From a checkpoint of a small mixture-of-experts model trained on Wikipedia: 16 experts in each of 10 layers, 176 tanh GELU neurons an expert.
Below are experts of layer 5 (counted from 0) of a mixture-of-experts language model. Rows are named router (the router's row for the expert), up (a neuron's input weights, with its number), down (a neuron's output weights, with its number) and show model dimensions 240-287. Each number is 128 + 24 x the weight over its row's rms, rounded and kept within 0 to 255.
Before each expert's rows: "comes before" lists some tokens at least twice as common just after its tokens as in all text; "mostly gets" lists some tokens that are sent to it at least half of the time. This comes from a sample of Wikipedia text that the model never trained on. Tokens count by the router's weight.

# expert 2
comes before: "0", "9", "1", "8", "2", "7"
mostly gets: "9", "1", "2", "0", "8", "7"
router [157  93 131 117 147 146 141  89 141  99 119 206 124 119 129 115 141 137 100 132 107  23 143 129 133 168 145 136 120 140 157 122 158  84 121 116 156 147 133 118 157 129 119 168  65 166 126 149]
up0 [ 84 175 110 123 126  97 109  86 143  99 123 125 148 126 132 119 162 160 135 131 117 111 159 136 105 135 151 157 106 123  88 138 140 119 136  85 119 165 105  95 124 135 113 125 151 138  93 146]
down0 [135 145 137 123  73 143 146  82 142 131 109 163 176  76  69 123 130 147  73  97 122 119  98 118 103 152 172 158 139 125 136 166 131 106 157  98 155 120  83 120 180  91 128 115 113 142 140 111]
up1 [184 120  86 108 140 143 140 173 112 122 101 133 121  94 123 163 114 132  83 153 125 139 146 118 172 116 129 139 162 117  85 140 123 135 150  95 118 117 139 145 126 105 107 144 149 126 132 168]
down1 [163 139 111 131 130 151 137 140 122 136 128 163 107 147  79 137 106 162  95 120 142 127 131 111 107 122 117  95 156 120 135 138 142 136 102 134 133 162 114 134 107 147 141 132 148 123 116 156]
up2 [100 199 124 150 182 142 100 156 103 126 120 148 140 174 107 163 126 141 148 127 100 139 140 137 139 109 107 182 138 120  95 148 133  81 120 164 113 118 154 130 173 121 124 127 150 173 122 146]
down2 [ 64 163 133 138 104 137 109 169 150 136 112  96  89 136  89 101 156 133 160  44 118 160 153 129 120 104 111 146 121 103 131 118 101 143 146 138 133 182 114 112 130 101 165  93 150 144 146 134]
up3 [142 127 128 118  90 101 124 140 130 118  97 104 107 139 137 161 121 155 136 114 170 116 102 215 137 152 146 149 110 116 110 112 135  80 130  95 151 122 122 142 113 159 122 144  76 166 108 128]
down3 [ 90 147 129 143 114 109 114 120 182 112 158 136 147 140 126 144 114 152 128 160  90 138 124 147 104 164 137 139 129 108  92 128 132  87 104 129 148 129 165 145 125 110 147 112 127 118 132 155]
up4 [ 94 140 147 106 147 108 134 114 121  98 120 113 130 126  94 117  85 100  88 102 156  98 138 135 151 153 125 135 104 106 118 128 126 110 149 126 110 121 130  98 135 142 143 138  92 129 120 116]
down4 [157  96 105  96 109 137  90 131 141 136 142 156 144 144 174 117 148  93 126 157 149 150 171  95 148 117 101  91 144 114 141 175 130 175 122 130 128 114 102 136 128 119 142 170 124 118  92 124]
up5 [150 136 149 102 147 127 127 129 149  97 173  90 104  83 156 101 138 129 125 137 128 131 173 122 162 160 168 153 101 102 133 183 112 137 147 128 138 136 101 136 111 125 137 139  99 122 138 118]
down5 [114 110  93 122 109  98 134 152 130  84 125 114 153 100  95 122 132 116 125 156 181 104 124 129 104 138 169 104 126  79 160 141 119 140  85 122 114 136 115 131 104 152 146 168 143 156 122 101]
up6 [ 95  96 147 123 159 157 122 162 141 107 102 102 115 175 105 113 105 129 142  93 141  85 180 134 131 168  77 112 110 115 146 116 112 104 117 155 137 149 137 123  97 106 126 150 115 183 119 121]
down6 [104 123 126 140 158  80 141 134 115 158 146  88 125 120 140 129 134 110 111 124 129 158 103  94 169 120 128 134 118  78 138 158 154 114 152 105 109 109 166 130  89  80 108 161 152 175  87 113]
up7 [122  90 124 143  97  92 125  99  82 118 130 159 116  93 139 102 136 147  51  92 131 104 123 110 131 117 131 182 150 123  91 120 123 127 126  77 158 148 127 147 114 133  98 155 124 156 150 162]
down7 [113 120 104 147 132 101 134 105  91 134 129 130 126 124 139 195 126 149  92 144 145 146 120 128 114 120  68 110 132 117 102 116 121 127 162 119 162 142 114 150  87 130 135 169 136 114 159 144]
up8 [125 133 152 135 103 121 132 179 110 117 132 111  93 129 128 154 145 127 146 115 122 140 128 124 150 163 156 140 110 121 128  94 142  86 153  97 114 142 157 111 101 159 137 142  83 137 133 118]
down8 [156 138 127 147 110 155 110 131 123 115 124 128  93 135 150 128 108 126 151 183 101 115 145 150 116 160 132 105 162 140 111  93 120 129 137 114 132 107 169 144 132 139  85 129 133 100 111 121]
up9 [ 67  90 131  81 105 150 139 101 158  91 119 105  79  95 140 114 159  99 139 128  96 103 175 111 147 115 162 145 133 130 150 135 123 118 113 124 139 150  89 108 136 149 107 139 116 159 136 158]
down9 [ 97 108 121 117 125 126 115 152 148 114  52 129 109 114 143 101 140 165 139 127 186 136 102 137  83 161 143  77 104 154 122 113 123 138 116 142 143 124 162 113 151  98 114 130 138 157 145  98]
up10 [111 161  84 153 158  92 126  92 123 117 107 118 118 142 133 142 186 111 133 112 126 144 177 102 150 110  97 141 114 109 112 113 136 119 118 120 123 160 105 132 128 140  90 139 181 191 138 156]
down10 [ 80 135 142 122 135 104 129 124 119  69 121 119 121  93  82 101 143 121 123 124 133 132 120  60 120 168 129 162 134 113  86 130 157 100 101 165 102 130 120 134  86 141 122 160 208 144 143 126]
up11 [102 151 138 137 162 141 125 103 129 118 116 150 123 126  92 135 140 152 102 111 100 119 101 110 138 126 117 159 101 119 119 125 147 123  88 128 134 171 100 148 109 141 148 128 146 146 164 130]
down11 [127 159 140 175 159 139 109  90 100 140 119 137 134 123  77 143 108 132 101 106 103 158  84 135 142 164 115 124  70 105 134 107 173 132 170 132 116 140 123 154 134 120 146 149 123 146 155 179]
up12 [127 122  74  91  98 113 161 103 171 154 134  87 124 108 107 172 135  99 125  48 138 107 147 150 109 117 137 141 120 116 109 128 125 135 127  68  69 178 126 150 155 111  96 144 104  96 186 141]
down12 [102 147 113 138 115  81 116 145 144 118 162 131 114 112 121 120 146 153 139 135 171 124 143 136  83 102 168 122 107 120 146 105 135 147 109  90  80 121 109 150 118 118 145 110  82 117 130 148]
up13 [107 104 121 101 129 117 116 146 102 135 113 146 140 142 116 115 114 118 120 153 142 104 148 128 134 147 121 139 119 113 119 156 127 104 120 107 149 150 168 117 131 152 144 136 161  99 104 113]
down13 [ 89 156 125 102 125 144 141 169  84 127 116 141 134 126 146 115 110 111 132 130 106 126 146 111 135 110 103 120 142 132 168 142 113 133 132 109 129 127 129  94 187 108 178 136 127  75 154 165]
up14 [138 107 129 132 109 131 139 103 153 171 158 141 150 108  80 125 153 111 110 134 138 135 105 132  97 153  93 166 112 115  97 118  72 117 133 129 103 124 150 162 103 101 116 148 114  80 168 138]
down14 [ 91 151 113 147 114 120 159 126 132  96 134  95 144 149 136 166 129  99  86  99 140 143 139 142 128 137 133 138  83 114 154 117  81 145 123 128  84 135 111 111 133 140 124 148 118 124 116 132]
up15 [140 119 123 145 105  90 129 129 105 112  98 114 121 133 148 145 142  79 144 171  94  93 177  86 137 129 147 148 120 128 162 167 128  90 148 137 156 130  98 104 164 110 120 153 103 143  98 103]
down15 [127 100 179 119 132 205 149 161 172 126 137 156 131 124 146 114 101 130 100 119 125 134 147 118 159 152 136  91 125 149 138 166 133 133 159 133 139 149 147 162 111 117 159 133 116 148 168 127]
up16 [131 112 112 114 130 137 123 153 138 115 134 120 135 121 153 107 121 176  85 145 153 139 105 106 151 110 117 104 111 118 107 105 116 143 155 168 125 132 130 139 144 126 142 107 141 163 136  95]
down16 [ 88 141 144  96  87 134 124 120 139 131 123 142 132 122 140 138  97 142 161 127 136 110 128 128 133 153 138 128 155 148 131  98 112 167 103 117 153 133 119 116 117 104 132 159 142  87 130 154]
up17 [ 81 122 114 142 140 128 134 139 131 151 135 124 106 120 134 141 100  85 114 100 107 112 145 140 112 136  97 132 121 111 142 124 147 110  86 126 120 100 111 150 169 150 117 133 158 104 122  78]
down17 [156 153  79 125 139  71  86  89 112 125 138 131 148 161 126 120 136 141 139 167 143 127 116 130  92 124 113 127 105 120 143 151 138 135 141  90 128 142  84 140 104 150 152 118 141 106 119 182]
up18 [146 104 123 115 166 140 120 117 119 104 128 134  76 144 137 103 142 134 125 138 148  97 151 134 131 141 133 126 101 125 151 164 113 120 141 124 118 117 156 112 143 155  92 132  97 109 117  99]
down18 [129 137 139  87 114 136 112 155 131 108 137  92 136 105 109 146 113  88  96 100 140 159 118 120 129 130 147 104  96 121 115 142 155 126 147 141  78 149 118 179 129 131 137 114 182 145  98 126]
up19 [126 116 173 134 116 147 148 131 164 167 112 125 126 140 135 136 181 142 133 116  90 120 123 127 139 130 158 143  81 120 108 118 110  72 126 146 139 167 154 100 129 107 142 121 119 111 124 128]
down19 [116 163 127 104 135 113 137 124 125 132 167 141 119 168 141 106  80 104 144 163 135 120 127 119 129 162 120 117 124 147  70 175 151 108 111 108 120 173 124 173  99 175 133 135 133 103 151 162]
up20 [138 121 138  84 120 190 148 114 169  80  96 110 137 151 154 102 124  99 105 142 107 108 154 126 142  87 173 124 128 128 152 120 122 133 118 175 134 117 120 149 109  86 120 117 122 153  84 108]
down20 [ 84  88 123 170  95 121 120 102 109 175 146 103 138 119 114 122 106 115  93 122  98  93 123 138  92 179 127 128 137 121 132  82 116 116 148 147 142 100 146 135 145 128  76 122 114 130 115 147]
up21 [143 147 137 142  87 143 159  93 132 116 100 123 113 173 148 142 167 135  84 117 111 108  83 184 141 125 184  98 123 138 143 170 122 119 101 121 102 120 116 134 171 142 152 133  70 163 100 133]
down21 [182 132 147  81 154 122  90 163 139 117 166 133 131 106 118 105 133 145  95 116  99  81 142 151 122 133 124 113 143 102 192 150 118 107 116 112 141 188 111 195 136 101 151 103 151 170 100 149]
up22 [185 130 120 140 166 118 108 135 121  71 151 152  91 117 154 102 107 143 130 140 132 125 144 119 148 160 128 174 123 124 143 154 137 111 136 162 104 118 159 134 136 127 109 135  98 104 145 145]
down22 [130 102 107 134 125 112 102 159 137 119 174 127 131  97 125 102  96  99 132  66 166 145 113 101 111 130 119  75 100 119 118  98 146 119 155 157 131 154 102 161 125 171 121 131 110 151 161 119]
up23 [ 72 146 127 131 122  96 143  74 106  68 138 129 125 187 120 120 134 111 123 151  95 108 172 110 146 156  98 140 138 105  94 167 174 105 144 140 125 136 155  93  97 142 134 191 110 123 123 107]
down23 [155 151 121  79  88 160 128 122  88 147 122 153 119 172 127 144 156 102 108 116 126 169 140  85 139 110 115 121 123  88 144 154 133 147 159  95 155  99 144 132 106 133 129 146 133 104 130  91]
up24 [146 123 141 124 104 125 110 132 124 129 126 137  93 136 112 117 154 144 132 106 132 117 157 150 187 171 161 121 144 128 134  95 109 128 146 112  99 125 159  93 150 129 158 109  92 124 105 126]
down24 [134 120 150 118 117 109 162 140 133 107 169 163 101 145 100 126 127  93 120 137 110 108 139 175 146 174  98 108 144 109 104 133 139 123 111 131 148 125 121 125 155 151  74 158 132 131 127 142]
up25 [125 149  91  96 138 105 109 120 180 135 101  80 125 155 113 146 178 136 157  23 130  93 123 151 102 114 139 124 148 119 163 184 164 116 104 145 130 199 110 182 142 114 144 111 125 135 161 158]
down25 [106 171 136 103 128 135 155 147 141 132 121 141 122 159  83 122  90 123 125 107 151 121 121 141 130 135 104 156 130 108 137 134 109 104 159 112 103 109 104 128 144  83  88 128 119 103 122  90]
up26 [162 113 109 161 110 132 126 148 108 137 101 108 108  95 102 129 119 147  88 111 122 111 122 118 100 136 163 125 129 129  86 108 103 135 144  84 120 136 142 122 129 123 115 131 135 147 140 145]
down26 [184 154 106  65 108 115 133 140 100 131 166 139 136 104  93 151  86 145  87 135 103 108 155 151 121 110 121  55 136 131 105 128 128 141 119 117 121 163 136 118  94 164 130 120 125 142 133 184]
up27 [144 126 107 153 116 103  96 140  93 103 146 118 104  63 134 152 122 114  82  55 137 125 126 126 146 146 131 193 147 138  79 114 122 110 174 134 118 108 117 100 131 117  90 140  99 120 124 142]
down27 [113 136 134 150  89  77  62 141 141 111 138 144 128 105 106 133 126 151 180 128 115  95 149 146 145 126 117 117 147  99 120 139 132 125 168 120 120 155  98 139 105 118 170 153 156 122 145 129]
up28 [127 124 134 130 154 113 122 155 129 100 182 123  96 109 137 134 147  72 117 140 134 128 164 119 145 149 107 136 159 114 169  90 113 119 155 119 119  86 128 105 135 110 118 140 146 117  97 117]
down28 [147 113 119 127  97 116 123 140  83 174 119 127 118  99  96 128 120  85 104 119 138 101  99 128 140 118 128 103 129  90 142 157 130 131 122 139 125 111 103 169 145 107  80 126 165 133 117 135]
up29 [122 188 124 118 135 131 115 144  80 113 124 126  97  99 155 105 211 148 159 123 110 143 159 133 142 109 120 119  92 110 126 124 122 125 135 167 163 130 161 135 103 142 120 139 169 148 103 128]
down29 [163 140 137 126 111 153 158 146 107 123 123 175 109 130 146 155 146 143 126 106 151 100 123  94 125 113 114  92 154 150 141 140 125 106  90 136 126 117 142 131 140 141 145 108 124 107 137 118]
up30 [133 166 142 123  86 143 105 112 131 136 115 101 123 116 146 136 132 158 122 127 113 123 181 143 131 107 121 110 112 126 110 147 135 132  93 118 138 137 139 108 145 163 126 134 116 150 138 110]
down30 [120 150 141 125 196 164 115 160 117 149 126 138 130 121 114 159 145 121 108 137 121 194 147 135 130 115 120 116 155  46  67 109 125 118 165 105 121 121 144  76 115 155 133 150 163 119 144 154]
up31 [ 80 150  97 148 138  95 121 108 113 151 123 119 127 132  36 136 137 156 109  85 160 125  88 152 125 116 113 133 115 125 105 139 121 137 102 128 108 173 120 124 116 106 123 143 105  90 170 146]
down31 [114 144 143  91 165  73 129  79 128 107 110 105 121 116 106 167 101  87 131 135 173 129 113 159 102 127 155  60 122 128 118 119 126 123  86  94 111 160  77 137 116 143  87 160 124 128 120 155]
up32 [116 117 121  88 112 103 203 141 173 145 138 103  75 171  90 136 111  86 119 135  80 124 174 140 114 116 114 122 140 111 132 159 124 111 127 129 111 105 105 146 164 135 116 155 113 102 128  77]
down32 [109 183 124 150 131 126 172 114 108  92 126 113 107 140 132 136 135 108 121 156 111 156 135 120 114 119 143 116  98  80 119  95 146 119 107 114 144  87  83 136 134 133 122 103 124 112 107 118]
up33 [147 115 113 144 148 123 101 177 129 147 126 123 128 159 137 146 165 174 169 130 106 128 109  96 147 121 168 129 107 106  93 123  86 110 161 167 122 155 150 149 101 108  91 123 161 138 140 122]
down33 [133 103 117 187 142 151 136 139 114 134 143 146  97 137 161 163 109 159 122 147 106  97 118  85 107 130  88 105 138 144 156  90  86 109 129 166 130 118 162 121 107 117 127  89 100 110 102 129]